config = dict(
    n_layer=13,
    normalize_top_k=True,
    routed_scale=1.0,
    norm='rmsnorm',
    lr=0.0101,
    train_tokens=368200000,
)
Below are experts of layer 3 (counted from 0) of a mixture-of-experts language model. Rows are named router (the router's row for the expert), gate (a neuron's input weights, with its number), up (a neuron's input weights, with its number), down (a neuron's output weights, with its number) and show model dimensions 128-255. Each number is 500 + 40 x the weight over its row's rms, rounded and kept within 0 to 999. Numbers have three digits each.
After each expert's rows: "comes before" lists some tokens at least twice as common just after its tokens as in all text; "raises" lists some tokens whose logits its average output raises strongly, later layers aside. This comes from a sample of Wikipedia text that the model never trained on. Tokens count by the router's weight.

# expert 8
router:550485529522452523510411537521469461511493527442535496497504555497508536464525507409477574523528477473541501483508482475485524490462558513459526473515430462470531500515454443532493486426481505537548534544507549461454501464457406539421456570444443526464523517527402427529493599471505442582526526446487500514399516496504551517459490511518505582567514533479486468514487440509458468488507
gate0:503434533537518537517477527541491491552502454563549480456517500496469524481512558457501542465516460526496547524489505536507494454445515482517435446497517440521519496476521570501558424473507578609420464449572547482578503449533525473521505548437453513448459469464506501522475534463458545493450531583511608502428598509498488547480422539478491526522555507511510408424536522473453505474538
up0:489513489473539514488517497522436460484617419462526517548437452433511499526473434519559484537474612543466472524476539520510506528466519501542439513557477507522458486494464521471539482480473454483459608530451530533456496490523435553489585503560567478461499514493514526550613555515529542621466456559498490511422518493491522475552480556544537487466461570492560522535534537551511538535535
down0:459504511453498518455509517553438483471497520521508449504376535467517473472503510382530460508488483473561441493486489511508508523440486511582447521483464479517487533444517567535531539524487471490489460491499499466538470470526507523512514504466508457497455483465492489463562534519516525588389506540487563485476472532598479487541454560544512571477482547509515496475536502513466470488495
gate1:513529518556480537506527450442464471515438584457483497542406494497467447510506557509521476507544517477548492526548503467412492503571542536453515483480467429478487548494506433538483531570502508550545433530481472497538534505541517486572487554473455529600404525508490495444483505505546516600520453506483564518509451478541493456411492412505443558487453435522437520473513515501530491493509
up1:454506503481485505467497512480480568530534613520466538471428488540447452500546490467486519491509540499513511453456516450498556468532544495527478486554471536461501463464504492529451410507556512471510492482469452417450466554442461499536473559460488504544498524539472525455528469549527494533580508564448543500482498575499497487456503542510518545560465534574458516458487495525570508488526
down1:518466547516468433403456492460508480490501516477484428527486548477480526485508516462533528526472497398465462570570516522460494556494468481487498399493499479502556539559558451512524445482463518477513453495465478443501537495471433507555485501502556520494480509472527454471504453473396513496509468530536557542424511499458507579470522470509487591492465487498599489554512474433510512446496
comes before: "\n\n", " The", "The", "| ", " He", " In "
raises: "\n\n", " The", " This", "The", " He", "\n"

# expert 15
router:487517509493548494456452484521584449525490501518503469493468463495525518494532438520410522519460410485505446515538503508473531523477536446485547587500525481517511541581479522472478520567606518484522432508528614496496549476492496498476447473486537503484496498524459573445553455525427477503451498477528502505442435505540513481538550397582512508477486446453569472476506509469471516454463
gate0:496500552591485489394485486451474465495513490506469489491463486462502552486470500483443560472492516588485461478547558547518531509540487519450509551518450509502472492582517531515536504548476505537504500415493473523487533564474520499483551496554528535513512537449489541447476470577445498503554482550503476532511512501523541531548468494466486422521453460414566562486488434509449514471434
up0:541495509561474505569519491535485566533481453541497479571569414502439474508483530442579422497496512538425490501416375535461485477462493435429571461484455512462464506462492442504503510460444531489472512472476477476394434464522450476574446460530501568558488495475530542547523488483569404501511512436554573462524495527539473466499477512519529558516515503406537511472547512546435497507461
down0:496490497525582506468537483472534499463535511484438561513504482510459460512470458531435495519504460505484552458399508472526521520450458487564486487548499425495460497534493403525599507503460498467454500502568510530482476479473515418560499493587440453544518532495564445606477499475551518509506506421498477468480508482488579530516519451535499486510472501467506470568471561556560509483518
gate1:554504545567487502509465478474485490432543509480547531438574503561535609610525546490501455449513446491505483514511467512470536480530448449444465401514524468565510522485564457414522530476470537532551488513468538522462527517464529453454558572472512544483475492490468505499563486427568531508479505483494450502474485516462505533505450496544489519451529453509465431476501559500520542454502
up1:446525567482479502507490524485489476544506464556465490548481481462472563482507471518481518455518426533511494517521522575464509516530538513499445487492384551505505496551520490535542477566655498513506537504515496523480505518510524515474556493431550477417508557450516533457539545542508514552506473548494492460479488425572460498561534424483519544469422466497476478468468499493582517486497
down1:524578504482428564441539475576511517491481553469501522511451502546485527526517504427529489457496533467533516502537511542475527516487520491345491561519414484567423447532543503519524568550443507475488526516546476451457568508547545547494543567592557574506485533490571566434479524470541503504472461465476551452535586539567545459540510483510525516523459469489473462537466555475497483458506
comes before: "\n\n", "0", "2", "1", "3", "5"
raises: " The", "2", "1", "0", "5", "3"

# expert 13
router:551556512535492492468496500536519538545526517492475512553492547519523470452571480420507490504492461500497515533571475479509510507540491420500484502467505408541490510478568497433470547554414528496487451491458449485520555511437524547499574474567519490395477497555493494495437523423470526480527518492477487562524518499600466536469529504515478578460399474425504431562499466486465547474471
gate0:499524514509537465537454481484529562468549502509508535540524517577435537473512441477511541511542421458574470482485469467568438472427475533533540489462496513625527466458504544514523511501423507540401548499448545475556558554452460540486541499441506477396528405398545447487500486527509472529460516489431578443489496508475570520549543547438506542509483486476507519514422512547424493514505
up0:457535489452521504483547491499509478527489422443527483442422549496470507456544479559440449505454462499518473506521498508477474495497499473577451532517490417504504484503485492441446491491495467482586532497528469454530512511493478466516555486459578415519452505436529549480457486548516569519498516474530494561440477455595499467466507408483531557466506566528457501457483494510568551436539
down0:489567522482488532473506607411438486470467537526454533520559527440491452488458580427495494415553563514489452535457501510421512556506518473513507500539455478412407512556491514559479501454567504527547452525475454510535468512499499462448517543526443525479489479552435486507574546501464496509502507502436448538509478515472469513504519493539415481548559454507506496559525489534533447544541
gate1:432506459486468460526479564519486435524475529462480477470459497450517533589474475536495525594503500548481489488431516518447484522498445456444471533511452515459488501431501505523473458506507486500506476516521509534488376537513548428460519517569497475506558539456523518512490493506527490460603418535540505496561491477463548517507523557464491471541565497527494544483478444545549503493525
up1:502572510486496490548563471508505525505544445537428546545514488515479416454492503501434499491495574483566431507528509580534515507491505526575523485525531509555502581554471424433507528492510544533468506457506530501483486454485517478470511500486557444491506469491506503450517475486457598463482506466530530503515483528565544484485508491487563596472456515482517499463420491474493554516459
down1:573531518519530537489551503537524554579485508518465486577475549566505433503471530453504515468539529516476541478631399544495529567510518491556494408503522443543457544500470462519454578479409481474493497447487496512399580453454514540500502539455523453486479527505504466558494507446516505541474477423446474557510483533560552536512503484493527544478398468473495450529536510466449534470505
comes before: "1", "2", "\n", "0", "3", "\n\n"
raises: "1", "2", "\n", "\n\n", " same"

# expert 7
router:544452543484527465467554518432556500556497489504524493490453552514498507519513564477499475532507470490528513517395454477453597540500577553499514504516514493522492471499495533468555505414506521493481495500412485506495475463440542511564467489445526508538521518440524524522512500540480501505557510526430509534511554432510439472475534523422465546516512561460527499534473551387449459502509
gate0:458506504457514491483598560431567496522494535482449453430502540476537479504593648482498440450476494417579552494472519499543533509555455516528449451438480417572509518443504524503510465523508498515453455529495477457569415494436546493405532468469492467446520483496529518509484498476523474434523477488511473585456419534614444459471569510524478518557588558498443427562491529515537520424535
up0:491501523490494465464527451502595471497507455464471556550455487491513473517455440532507571470497474475538482557439535540505474435515492523492466510512559507532542564519516522532483456441431495493521520468489582466529473516476509453485516531476535544468523591536414577496456492515512536561521504480511504451483545536497540485534513512486551538455453532517520449538451547507482449502509
down0:526541478498490471550543544528475491542397508491448552579492523520560482512466532438526529451540486515481528481445477477464477545539482515528442516473506451511490558462501509501490496556494523485576420494495466465474395521475481559533530476483485473411417513464494571528600540434557519538444495458534517502492449467483476494524511463488485455541494494462402527515487526521511512462507
gate1:560493516502496466539526419432436429498562560502571464544482495503498522478506535510489542506536506571507510442571483551468576531551498535495540459479544543561447462521515413518525519460536476470480509464572525502463466456492500481456534504509480526500463494491477518563496495456475523464512482495426500471570547467474529462445416459584476507494461462556441468495424492444599485492491
up1:476541469526550547501560458467486489477520508523524461603524462472491516443496558505480493517525477477565533457539519466477543498534498517506500495485585489561471470451481445503423554545512538538564477573512490530541465460465510578496443469468446499490480574470462540600487512464467486457475494526489442443480512509514442472499541536475553522575433478493489486455495513443515517440423
down1:501490412518564478543448485504569568543520489452544514521493528480501513484488479454484420482471530513543481488501564507478485464551484500488527535474499508493473491491445395471546459594495488479525496482463461465482517513459469531475513475530513531551486497491408499483474583533540391475557481420625505488486464569480503464520500486488429471494474543479499477525445494541555454541525
comes before: "–", ".", " | ", ")", " |", ", "
raises: "–", "-", ".", "/", ",", " and "

# expert 3
router:488512489474556556515403478474501529496486431565468452491553518499476485477496479540503534523494436502517486457472457490548530532473486491493484486521487485427529446533497514474437455468589516484462488461522513499442507495488489484511488494477515458523465510524451496448543467551528501501511503485456435497443410516421484537516465475477476552390557596445564482424512511575547516488467
gate0:482485560506525469473485624524511542499466508550630516511488438494481506486536458483554482488434517478497583554574539467518504455505518450559509553485512492504493560523520446538511496576498499443497500474460436482437600520522437532491489481560455534455506517501517524569498523514503528523470571473507501530537506506533496468470540404557552470478517525443484430508573558541473506515501
up0:466515513530546495509494576450509458495520509515479557479491512612558484413511549484478529512406487481412476480446507433519520485431397504528506555595504542534506557498556443513509399537450544496461532497527508512476506525520501490474555470502478436411485539563491485460512493456456423475552455493485573491549501564493564567575441516577512523483451543461444455406500449452464504493550
down0:507483511510513489448504517503578478490536481506541575490544433520459533464528479520566481490425483550522491519458447460524528448524510465513545500487510489501548537501530455518544505537444478478464537514485467538484496568525555509505560538517651458521506484535536549479496470446474456496470424536524466468495572583461546489557430509538496486528478514535471502459473553504489520551498
gate1:497521569461511510483510475491550454443497425529471520386508596440488429520556520467530474455514481523506537551534449457496442489472447506574545469498409505556462510562558562468530537370532537581465528519558569536464559547542529506466494467507520459490460447481429461524513489590459453509486475472474457472469451580500514533483477492565505484545517564543478470507455508454565471528564
up1:540381539489468557525446639621406544497526510454553498495479511593459481499504451494456537468542490477447576480475493524466524508528480468571493550479467534473537569506469538475479515470487526578513482528487503533495482525474476551552488474440458424542526499532508513491547603463529496480533496510473538567405501468550434545461534545479559526530559542501496494501467529483497448491514
down1:488527545534442532491531507534525567551537546505452544477560483530490448588526552445489483485602486529519445512469547460525516535486499473478551504473497507509464489494451493515476510496505523528460521521524409440468476502550559434521499544488483520523489467502443580521424546503522466484510504445554539521519536542504521390474543474499511483505526510482457534570503521486537470513506
comes before: " | ", ".", " |", ",", "–", ", "
raises: ".", ",", "000", "nd", " million", "020"